Experts of a small language model: 8 picks a token.
Below are experts of layer 3 (counted from 0) of a mixture-of-experts language model. Rows are named gate (a neuron's input weights, with its number), up (a neuron's input weights, with its number) and show model dimensions 0-111. Each number is 500 + 50 x the weight over its row's rms, rounded and kept within 0 to 999. Numbers have three digits each.
Before each expert's rows: a language model's description of what the expert responds to; "mostly gets" lists some tokens that are sent to it at least half of the time. This comes from a sample of Wikipedia text that the model never trained on.

# expert 47
Description: Grab-bag of fragments: word stems like invest, arrest; year-final digits 3, 7; pieces ab, al, uk; route numbers.
mostly gets: " al", "uk", " football", "ab", " Ab", "-S"
gate0:541521499523448482459555482410568444461539490492535476469624551591463536524353567456541517513465528591510495528530454500582427537481448458434431522583491440578544455425428552534530515485449467487491421472477532400480479450437513515479557508418490493490459439562477378481529425467519586426539476548479473531553473537573464589500474506514
up0:475463551473441538430467438446502421558482509482443399525439512431473515409410464487537544565523556515506421462532592551556500445518453495553621452449427564517464490536540541487589474482510483482559603583523522505560391452485473506532414507530449429550522425464543521517516520437433400521465522521494565411570506463443595470557535523468
gate1:524519532545546451480560524458540418475394528469535396544705492548518477464464466482598464502497559482482471562518417432462430568550477503553518501504524411468465518487530571465506435489426569497523484517488481525479488520559461394537488497545532420561572457502451511470503502554551590483479465391463546415488429503526392567423522536555
up1:432459487424475500439522500477521555627438475428464465619514507453652567572482518578420488491529528404425533559476505483457396484454457453442443496533482445497445514453505498440439513487419462496429453483530528501549450412481460486481439548516606454426500624508549535427572511488480554517562488518476499410464495544456439438506609515525

# expert 37
Description: Middle and final letter pieces inside proper names and foreign words, e.g. Tor-o, Fer-re-ira, viol-ino, Baxter.
mostly gets: "o", "le", "os", "el", "an", "or"
gate0:508491440540558385604548564486441456504582615529461493481547533628464519501549432396483550527383501482484507404643487553424521498424425486461578499485462534445525503445458476537604439534487487508482536479539544491394519454606381539532497420468462459402563423483451472468529501496580502493472400475409515535522383462438500564514560535460
up0:548497513521471501462493429528429550528483515480490585536526527562458510416535491393385543504504518461530437530454546569460619464538500517492485442484507519544518475471528433422520517501550405504466489482489367466588489610473381508568546438451449504399527500473516517465455517597524505443527475454463556518527503487381464524511618567482
gate1:546491468478539524429534500520494517468398488503439537532490526444533478624533473615521470582495584545537465588514451453525443497453497439527576497506493457457535483530400458504450496537528522457437551469579434505556515406576523542536508511482604445513558518512572466456420504524478466441446495539523384506551514404530508521561399508521
up1:556431486534423437477511478570484421412462520502495462474515490519569554556528497399441543473594414419513497495465470483433513480421479567551508467499487571514527474540574498501424524493464465484398521492519499517448499543562424514470532480453567619497433501543507503496470514407469482533453528501441446482493470486377482429558472576503

# expert 33
Description: Everyday nouns and adjectives such as time, two, new, early, single, original, often in infobox labels like Running time.
mostly gets: " time", " early", " single", " MPC", " Chevrolet", " JPL"
gate0:534525520429488524548535465413513505424413465514496459510553507560567546436559562521497533571544503518529533532498531501503603427466443492455538505442494501434505574589430600368578572481476563552573547507484592514607415505496438444482601457538474417592415538553492506421439576586531436505500451495558414592433473469590485471482535499501
up0:521393452560509488526500529624510425548494593511573516547509472496453409549465532462519490515475476531460478486512424508552471546507518474536461479543461501477487504436552485552519484513518541427520541622554463517476512424445520485574495509474540500511611560546558523581496494423422467516589605483483551461511553404506485547506444498495
gate1:479492607520503547511459510415431464543569440500449392577586575546459470488505553547495440485575498551635515447601519470558594474518439527481431512522512521557533557421490481367443604471441543572521462486443500463502550475447451501575484540489480565490467512462437540513526467499534562555445466504525467466454508541518412482568550560537
up1:553431409464527412459484432583456458511432488563452558466397412484531503537554435429469501464355572516516490474419506541510423584545511451485551479419527405551471499495512616556444408480568494465507578462578454586482489501565530461484397521564483441514552484547526534427481568467470481460470489485512558555498525603482569467522424489508

# expert 11
Description: Sentence-final periods, question marks and paragraph breaks, plus year prefixes like 199, 200, 201 after spaces, dashes or brackets.
mostly gets: "200", "199", "197", "198", "201", "195"
gate0:447580437536556455499521460508417455470404548563527372481586487500522497524500545541511479508622463466520506557408536424575471492473450568565365435493455481440546520584415478518509449522460544516560522495536549443525497532515463518369498547504514497541446471519506548570538479459470495527541474448517464523502465443509514477478449407485
up0:540579543544443446471460463421458482484441475553543509433553420479457529547547514527552488513562497488452463555422533430471425460444546516613418519503435500528506481518519505562519468473541592537536470526473600486582524500478493461466579468433488564522532471605553610543474595469433493416474504604373510589583448389502487612465501535488
gate1:534396444569530473561481561491450440554512537417522474492387543505462532421488551475505539519411411517616538510496420457463329517477434556493479556541564534561478473505483514556530482429509488506467477536427565598498414395464540536452528515594557504399500536500489492513487568451505631496557585570493481534536551498527487556558503573504
up1:531456583525521564453467523476591516505552425546542510393476505556418580640564491491542509473449460443526430508390523533488525461438624502472552528468483455472539506493463423454538512557509520577495597565486490533490500479466543512569526471494415544508541508540467508546508511535396518566523364590531512388458542491486671549436550467564

# expert 15
Description: Tokens opening values in infoboxes, award lists and stat tables, especially All in All-Pro, plus digits, dashes and Label.
mostly gets: "′", " All", " High", " Best", "″W", " U"
gate0:538449509452425547504466673479465427500439564533412449492460590490504478493527587464481576587522431500496526491516512486539513482506490517400510521530459434588547494433518499620480483540509527490559438563443535510528608501530459490511483524494532451449532491357461519482481545540524503502476533483495526562408506538531465456545419485554
up0:547476439456502520495471535484482538492524509455504463530570480458594515549361496518568481467577433515601551356536553467514451560505477509560453486508471580484587467500513489485538577542488439522484391490564453438452561407563561486430527548490519416533498391471508500521506437467585590516480483503556543556578513503522515491528489501415
gate1:408489560476428501482476520574478513536480441489481543505556497490499535581465516578420523582491479501454651518503526488569437509388517616509455467522515466456494488485517396504520518447487554526527555521538529580483567403481502467543555455490495441464576491516523410460536564487500544495498460495528470626515564508452390583579484539403
up1:439562508530530601595378435498481442447543564606558492527459550497569464475486474523571486442476514489537447514566433521536486589505446426417520525501544458518499505587438511392497554473464498471553463436477565557495457421416498454432499442497517479488567503511477505427457449560493591475584510483494569452476487569529509460518509460544

# expert 3
Description: Single capital letters and syllable pieces inside proper names, especially foreign names and places, such as Mass-ur-ius, N-osawa, Clachnac-ud-din.
mostly gets: " D", " H", "ur", "l", " Cl", " S"
gate0:611497495553520490497562532473557471539531507540579538581452536538544570494532418343508480512466460586483559531476482541482494446403461485355509485518510549472481452538521514568508477477455450492526567522553508453516432521480495495436515543512521461482525511483489536622448446487445539490534520449476466475485473497375511497533513529464
up0:489562551527507555552525439488585506639467567469588548569434527548571511427542482393431516451529511496485543526443570426532607501530423490499452543525540527482444461433514492544457572469524393512549487559423463440501531502484552446480429452522500473501595562505567523512502482535538537525558463505535503506477473519395531470517426552490
gate1:424505465442486443524487505481553543555521405583445451478500496424500521440427488465519501476510589532533537518469451472523489460514509426485511487558490495422430504518433490574496465463473549574518555537563513535449477481453559461419538523551512511521393465501473487490420482430473496369498505557521504507498456458442495507478508502401
up1:498538524516573515463555425489437532503506584426483601522491467455579468556561548581432519516418462512475418561525579555495465516535492540529464541580542456587450504532518527447483528489509439447482537520546479517516540524522471629486475463421527432443536563491510498456597521529468516577498538560445453411527642534469496498599433527613

# expert 50
Description: Pieces of personal names like Tolkien's ki, Matt, Mateu, plus birth-date numerals, would, and number words in biographies.
mostly gets: " would", "ki", "ik", " Jan", " few", "J"
gate0:463489552490484452406502439554518437446531483396504505431516517637352463537522553399499423586569512537522503514508516431465478505465520552470422441476449530488399533535589517565562410426532514522489500501454456506502521554565454510452631503488456536427506512442443466498594501412517489486441444465514540493498474518496520512482611396439
up0:525476502467554507429424539473500436474457513505480424566545439574504583415536422357589489560487528478457444568493412468365504492471438498432517486446509431496456487586582409544498426455532511516438544420483484464440465526492470491588495462563440537482564505472480569488555582392475520541506464444570561476515462517573496485458489490479
gate1:433549477568534432565595467483535568451470532615599582434512534532490538488524475582472573503390518511405554478509463481407502466482399355448572428447464466429470533439486509513468563543456587523448508477526522491483411454502466475458451551471558447504538434483513501523490564491513367508494467481521583533510430439519487479468495624582
up1:436484540513502519565467414562492438509539468498464430414453514383503482455501540542493569449578515561456532519465454536460372559496478417542489500496459560414412482493515388475554523488480557487524457533618532549541441499485518517419509462513466543509551469498529472510426541548420548531504547552571511537520557492477551496586484534525

# expert 6
Description: Function words joining clauses and phrases in running prose, mostly and, to, in, that, which, with, often after a comma.
mostly gets: " and", " to", " that", " in", " with", " who"
gate0:390491483488452465480485517546584473433620539528506434382526440443517479546537584599492446493474522423429461498402510548564430498571538523624524517474557501431498488469507511471588477468533539449491614410421418543491498518379601489411446509509544483475498581493573522479525553516449439537450483504466500500467530464526487402479462575512
up0:544530577440485408518463445454472439446443501501555528559401461471505528527519398491388578488509450502435422527498523502464524493463416495441431487558505491477516459407408482437437513590432408509434504586561494483482559470500486463562576528534444586534511667455440546512454517533531400463430425532527527503509481479447502527478501548586
gate1:451474493597412538443364445484468471511497554551586505461466534418463558609537548568417447467466550500444481507482494467533537488420441411503585454543376493498473511481507472522360492432459439521504467415544534560478481506487424488520488462484519490505487522350508524532466556426537478487397394565488443511434562513477427583580634602521
up1:546513538429533463417581545533528452492473521538437425505503496492481507465498566634511528508544541501563465454527514484508484491583415468545494539500543501579451502538497456468562509569402600473445515512454555506569502477483503518486517600593554530472460556500452497493509538556464418551436516539516467423458519565564503471513467436468

# expert 7
Description: Hyphens, en dashes, pipes and line-initial list dashes in lists, tables, taxonomy boxes and date ranges, e.g. - Synonyms, 1987-12, centre–back.
mostly gets: "-", "–", "194", "-d", " ·", "-b"
gate0:462518619511435447392490466576478540495574493439531499606547448483533393472483518480504590415546501501518387526492455481489507536441412480536509467481486519511401433447529531533461453548524498499497608445509497635512469529439510431497529515521448520428490532479504492491433472434523538492476516436513520451516576501448464536577601623482
up0:481487440497493466494585546544432447481580400590474568500575455604346508480488492481528570454436500533483541540527549554490537444486488470586485432489409486477516507439464404477625496549545487482476576544449545522485526520500431409478478538523573548451494477484520383545547485488511363538573452464500416459467463522468498468505515588507
gate1:425579453527503548487488490497576462515526529427489511496561479391485583476494570521500443487504516462438557567491506549521418459495520611496493441491551495501473506473486477398506525498458545525545540337397571415539565595508406434469570410509450543538476487405544500508442548488467453512444496493557449458473500498476575488499512512485
up1:468540481525510534519557549452441531546508520398498449499626418400604501523531547548458455451519507448523574546513493482508413563516534577393522558479579507508436599482571651565561441485502509457508531412531471547444553566525526489468621429502515505451539475456534442540478530450478467488526561426599466492487482576584555442482511444464

# expert 25
Description: Last digit completing a year after a 3-digit prefix like 189, 192, 201 in dated prose, e.g. 1890, 1920, 2012.
mostly gets: " Preceded", " century", " then", " young", " new", " old"
gate0:528497479520538579568396507478419457441558487433466457457507512469531482514533491492604484426474557505452494551592446552576528499573457416513503468475490514511555467448536449535511435470578474479473442434506559494535436559410565534523467524422432545496451415498470465507443489517502459478449554464578586522496498607515442512528519419558
up0:470462574551432459443506517518482529562513562509510446450518542390498608550553585568523431590464595435506554467510546437476487552455454435462507512488467482462570451508529532499518567495485476515499470430523555597534513511468590467498564525491532593515509465482463558521564556528449491482382548416469417416467550504579460469566567476546
gate1:534543459641458415451507541538567434508466492495556554518456452567502493534496565533436510492535560553564508482413579472466525425555475469437466499528496556483494385518540380607534425481579515464505513552501525446519510487545430502453533502546576464459561463546451532473459524517475543458511484518473468463488503475462442523642445387454
up1:493400590394483611471544436375513483543465473493442453613515472419495468493484487479536476445529434448445472519417500547562493550418461499504491512447584416449514613518569562348468533476458469498517578469432546573523464519461553495509491444515450542496475563526497545481482467469517427505492572577568489413463540466558617486416460602576

# expert 60
Description: Capital letter starting a surname or name part, often after Mc or a first name, such as McFadden, McFarlane, Fathollahzade.
mostly gets: " G", " F", " W", " V", "F", " f"
gate0:592490544498536486545440534402395534445612548502541411529553608537615511504555433540505486548508523564544538470595592494485504471467512553491501454449464532563562516575465465455608523493509508526531485459611452477534512502461498512507621481403548439524446462511486448486438419430517549419508457421528497471439536438503449542415472547500
up0:494510455513558414507528541514590499470521520458568521479505474497473501443438499372501520534564423553486598523555465493479519477525498432493495550492510518422481444516446427543550409543516664551452476564417370431548528470508405511520462393459515531505563451480455414595553456533448564502509469395552495484455523505516608548535540539425
gate1:513384504474596444518572478493597424522552486493455455611531556535539528496516527436504487582497506509518535598629489459462480450489567509446469464589521506520507484491478634485607541543452502426544574506433541545523423548510550538478447501522489479463462510451531437540492452573439632498499476502554458550546474516521492487430402461550
up1:576419521459505481546482526417554489538497478525467485633530530506534469498477478466544507570565559563476546572493474486533473412583599454498424506538473569486525473469496532548473525589417531391510526462449473519497415631513490494416467507374464478522462571541499549499424562497445572443494495528471434612544521425460463566471483553516

# expert 44
Description: Prepositions and function words after a verb or noun, such as for, to, in, of, on, about, as in "penalty for", "capacity of about".
mostly gets: " for", " to", " on", " from", " with", " in"
gate0:515542522589461478453512471534467534562493508556515592397502447499457386421342480479463396447539471516584508510456544516469440485525574496535498478590520525510429513463493489503502449518434477512459532471487461521523616525508520526449515435556418508433498538469517521499448566565523438444555457496502487523470521487463494541534510525483
up0:567471469386527456449544599509506462398519539425479403670505519567550589557599632596555584503471504497389486456484475480509549463567420540502436486426496508481544518533482511495483511484464410515501487518466613509438461551513496452537502522444543580474510492555483481500576509421537538553503552479494495477520452511588504486439493469529
gate1:483474566592431464504589462466397543544551684479501554413483528527566497493417570416428526414467476578494548529521480491481493501456657498546477517557407541397467548432440584454499473552579503496533572517524498428523465486542533538504614489530492462484491416531481478438543506538464439476477431546499500542500524498395510466505452480536
up1:559568473551548530496437456582518513446503472519516583527514521477542466546581402450553489564486625478468519425491506504483453522356563410491543559496556418515625408463534471559529486485511479558461548475465461527489481537418434451461548543467544527592588521427509561476559496489532535432458505514408520533469533471460486494527480420407

# expert 40
Description: Common function words and linking tokens in biographical and descriptive prose, such as a, and, be, is, of, and colons before listed children.
mostly gets: " part", " different", " own", " son", " tr", " very"
gate0:510605526530500501546513562474474487460481517431556495534524405492521473480556455567516584520490476504589531527590367454466501473587473505475582476491541465473457524484551475529416481454500559590488575422515513466447456539462482480545491462554492551509499433513517543576572511549590485458517447481396582399452506633527540501450608375479
up0:574460518398470400436543526506415576501519558539545543530455555517469512465461443418469533536449622476424449548490573547495467587458493430484580481488503530489532413528539580543581480586507484490563481399529531579525459475602458494574542591427589577457500499464451490544442471423499547575467559493412445496537463508518468495481409521418
gate1:506511530508485641613501443513592566493473484391564488538543486487501462374544480537589402515486346460467429578485492510515455517477566497467491531529532405466483506526514481513512451567487497436525455521500464546512478493572577464458576394512458494498601533529501492581533454383484535499570456486445506509520470443523482532445524496397
up1:500491502528555437474502559476393418474530553567480494513535502571470529587457537456472534493479550620464569399540555489511524523618477542462480453472482553534531501481556527514460551530467463541539559485522443451511489501445439516502463546529502576499424415508501472487502549565531458489516546449607532505439450599456533476540444439609

# expert 42
Description: Final vowel-ending pieces of personal first names, especially female names in sports results, such as Magdalena, Krista, Svetlana.
mostly gets: "ra", "ie", "ina", "ac", "ri", "i"
gate0:351550425528406549412523572464497594490447533440468450434577426454477455443529565528554473503505493449514543518481439418468504462631446575490562512457473445516554483401477497455388389497471477516534539437513499459493526577400520479460508500421480551452536387558629467538467513458425573416551474533475523459463483573483493511499520544397
up0:422536461417403586519517502475510517482433436511473454501537479468580555515559541425549472394539478506468524526473418547471532487563533595604525385561608545520510542482393465501429498537503490430489495487497422505504577530451567474457462450586492478533565534561479544458419470453460517446515515534483462581506557499502583505499562437457
gate1:401463461575492446537560545527658526530511527507515619436515435445538458460468541502574428477469525552434516546502428542472470482448526493583552534422440517519467464524507509524535519581474465485472503531528458489552459488536477456416545500477481511466433421462452409499443479433538516560501423498416420555451436410520561473464547484471
up1:499462484440527497486433490560655529489490478518482509522483486517548434383445487499524452489517520542416467477421531470475557406430510486507553588556493550576529527503529441564540571544470528478486494426551530469516439550593355487525485485443468481474420532466473562499481418510539476458364466503508394517554474502526474474435425489526

# expert 51
Description: Colons after infobox field labels such as Rank:, Elevation:, Category:, plus table pipes and row separators.
mostly gets: ":", "):", "|", " Date", "|---|---|---|\n", ":\n"
gate0:517506547525482540519494427538558472507521477455584497524511478589520570450393489485523490374445465557533500551469457485551504531531541510558462449518596514514577506420490481580516475497520405543471524482497495496580504363531480478393532537417510495408528502531461391533550438464552622485559447472546575598406512523527426505545476616419
up0:465504438514469410530541558454532556514443497513519579433456453441550467497571582522477479537527405452564537509555465536487489479458465533488477554505432510525452526521473517456451474582493559517531509574567433466450508523472583524582483522596583446497469514484496555439490566539477374534560535579478387479492496504534570524521480439542
gate1:551474643547514465535467485468579557458447551543482478570495485496518530392537514435511462541544515599475507460481493507540491462410577501518521471509546518495486500522549495542485512542479567505572496520533517586543546471466461417485503408444491584536593434520431497498458561441550510513448492502564431544432475498547518562498526398525
up1:557606567446539455436471341479507580511487434476482481532445495541541586603485472513530518523471499500585428445519582543496510467510481561494513369486515523603399511466474414511491488516513437581459486452494391416480419481538484449506551506482473505522468445503488421509442410489496528535407490528565436445486490496477496476502564545484

# expert 8
Description: Digits, en dashes and decimal points inside coordinates, scores and table numbers, such as 43.9 in coordinates, 4–1, 10.54.
mostly gets: "–", " p", "9", " MF", " cultural", " whom"
gate0:465432564404547574474508546501633462539526514508532385564540478523488563483551520455524478410534505551564522432502396412492561534505452508505558492510557452496411421460512542460531518463537563555529525419478580460470529522462471420532479606427495493396513458396540569510483537469568536503503502443466565452500428495488546473488497496510
up0:493536451494449457482448539507468601438580477426592557511400471427432511443444489535491529479512436490527544593567547611510524461394544444450342514503419447497546440544537451467485474499469436507528516518554495472644605403472488484444545446448491488409483477547512450480445453449481459574523500510456561478413549454406441471495454508419
gate1:457459505528522529561425449486602539453502468546437513500461519480520406386482500528435526440486470517464575574445526513436642520442430640462456464494515516435471486500483517519523473544471534466434481564533544493511524445453492447455458485490541474436532458454598520497542536526588676474551513527548510520459491498574493498410487515522
up1:479527415452565453471506531497487490549546398404532459516490514555435473484524423570484601496414504536412525440501531424502496524469423586431574489458472443538530551471496476543539396541656514468525597534400404493444514518532528470500451482555597560454515485460499524568531492506528453512512538493531509456502471540520512546403473460471

# expert 18
Description: Line breaks, list dashes, sentence-final periods and table pipes that begin or end entries, as in "- Species:" or "- Origin: Japan".
mostly gets: ";\n", " ;", "\n", " Died", "See", "After"
gate0:524521504428570563450408494591544611517458462522523489500421413548449538572582447495505618536468498532462435398511577506519525429448507535549526433515479549459448474499531479406492538443489520534358524592475528498499352590521550483581475491532560479452464563580516498559457551454462448483537568599572426412437551438537428502530567502509
up0:522411501479515550497430526475549625552580392606491528524503446562478525558512524595471536518410531571435482465496528460494499491424468596498550467536562488393577456500570519480548538498585566491426562518548577465531493465434482467510461599559523493462488509548482427571453559518480517458520499546465477476484546502480529533511448406624
gate1:504433555540400443530485481473543528485492445601358542554419513423522518501540463599457458527440628500496535454563469474487571498458457506410544516477572536364513397510581550486492533457549467481467473476538572493486472477499486512611459555586503404496550489539471550493388595502468461404486517494539491466508508508484490488539461551528
up1:462561458437591556506527516449417485489447579472566501426580463448470484547539517475587544464491358467491529514453508548517427564520500462520443526536471458591530555490437516509472488548492459476571516495505420472520590465466479488467547401510478619472463461469579406453603469563552553592481478464440543621512530568484546502466484459516

# expert 27
Description: The article a or an after dashes and quotes, the word as, and suffix pieces like -acle, -als, -ed, -kan.
mostly gets: "an", "a", "as", "he", " him", "ah"
gate0:492468586481499391483422582519518540489536511481437532499489536526472599529582570515535532475480602528539451502534445430485451563492574464569423463535547485542499523514529453458500359508587509497476502523470556558425525459514538570444484383503519588457388484460474455534509538547453542424513528528500422499431496533514546404466559452631
up0:462430494426507512513483504447544518531560530505466436501445461506572474589557517532484593447489499480474440591383546415488484433418483518485522498420502399456407500507483464536525485497442523552504551487415547668519517486540530503490489507511511500538451543481515521520543479502450515530426583512442496470503491447533557474429461500525
gate1:444548493519463486452553548484466572567459538446498443429549467478447637554517551431478454522489459467486520487515445464433444433471426490478504469482523480553550455553399529498492459512526553540431537484536524597511427476424540514547500523604544429500538514589490446508453462413522552469493540555436480480517405530506480426519491614432
up1:442566504469503588455467478481539499580511428429554587452508474419482563599421513448450499522448460483450429550450501457457558449450498461452536469515564533580474511519465435450542533545516492523435472533597515541533346442432516474503441454566556453583499542567546479511455393527470587430496529526500422512444468522499548449536463536485

# expert 19
Description: Numbers and pipe separators inside data tables of election results, football squads and sports stats, e.g. 1,598, aged 23, Apps.
mostly gets: " Apps", " Goals", " Candidate", "16", "15", " votes"
gate0:513510555381528422571491528517573552526400524463477417416613433417496578659477442605503499454579563433476442487570498501501500533498453565429464516510491477372477441450499553524424558537412480507460568460531498454520452495542503483631563492465438558534514470452542416506500478619496493537457588493538447436478562513452529491466481472536
up0:535462495404514578452550400573445461522491530579464401544443448434572552527500361511585494448593472388476439530351535465518489507550546423489517501569476464464578538479489488479502497528526498449542464535431502536487542505536493521517564421479618535473438607510556524529541561446503500477529599598496534478522543466521543484501534533448
gate1:501478522445454524519500549541522460552541512473511386559480491434481501457508408493382542355564467554530532483498421485521452573524471473536512520593623478473460448517530493472482474486497502460472479443538512451463534422471457566567535437412452493458521453510607365493549384528475527520429535501455523499559578568473514504482536515528
up1:584461468461487475511471492497563510550470450466515409550501467556493514490453497512398516475533528566561463439466470516476531493489466444563443517445466498528529478473525485434457519440522497525430498460511643401487488448495566551518423481558450521471456478539476478422452539416527544577510456479469552460597400607552457496533538459500

# expert 35
Description: Digits, numbers and colons in sports squad and statistics tables, like squad numbers 13 and 6, times 32:02, prize amounts.
mostly gets: " Apps", " fl", "|---|---|---|\n", " Genus", " Candidate", "13"
gate0:532545472465515532485512543516586473494584485431544451509547453549378526515376473532555496401492491492492520431559464468385431425434457565590475427526582515547474463483474419447578437475572535442505550482503470477488614483482456528522476492530548451413491475442415529507537480574582539429536438466522506489522416493479460452467517401460
up0:484560463460536400426530556489607559451498486462497558501485519560540550558528566606488537520503580491498567490576463455486465511416552486501470468436468525453493458566518557567579500518523503408435537507450559455534420519539484532431526547591466533471494453569442501512474513422455479534443502500518575544583431402512344502292461540487
gate1:557495476431465467514424513465364582441418542528488463478523487562563502523524378459543578556462611463493446473520499397493400466509487424424513501539563541566472564437488500550521457490522438477469538446518489508444540522567491533553462468560588493483410543520495462484476579508535482598415457533511514535472425451495522541509475483593
up1:505431527589453513544522528446572440486439451549473503486473447507479542587517483584451445499537535447552548521608442481522480478490560456491568491476536446542498422559579485462489466543502413462533448494552565510473417467556566517479548582581509458470517444518592499488550511437457515499574528448505501487458580548468551565484574488434

# expert 5
Description: Middle or final pieces of proper names split into syllables, mostly people and companies, such as Tenn-ey, R-app-oport, Her-ath.
mostly gets: "ey", "ou", "ik", "im", "iz", "att"
gate0:509459495507492397474551549506519520454464519563469507514598399532527537541548572523579478522460554460415489481462491407434416523481563391492608510490435461468429447454529489477532411503516517588432542525531476570505450470532567454449430547434533550505543470552557462567461543435492503458479546486480501484441426450546535408462473442484
up0:569453464471513458497475473440442484465482491615457503563596459571494514547481456484574569521477456474557482534399531497439549481405505509528505490449484501544455528455482513417539549439607444504419573562508575507509529438458445498465488475506523604413553519556655475566506464529533510447486481512514488468408485558565516512435451490549
gate1:612537526559512506495495532511488499528541554434511506518568556621425477431490526476489526588411526520563579518542507526437500457481431539518483482560417561537524580432478460521581403565375497490466532574539475435576417557541463518480577558532622464401518495489502406542446557469511495516603394438461527503505471424505467567455546516460
up1:462510429515500513529475534491380497421508537409459532528539537557523488536555505474511526450598444489568519449499573473474453536456445631544455486504509559476474544473467474509551437582469483493540543526536464400465451516490429572509582462523575492421481461555507511446507496454468560496509558521466438553439475459490459497446536550448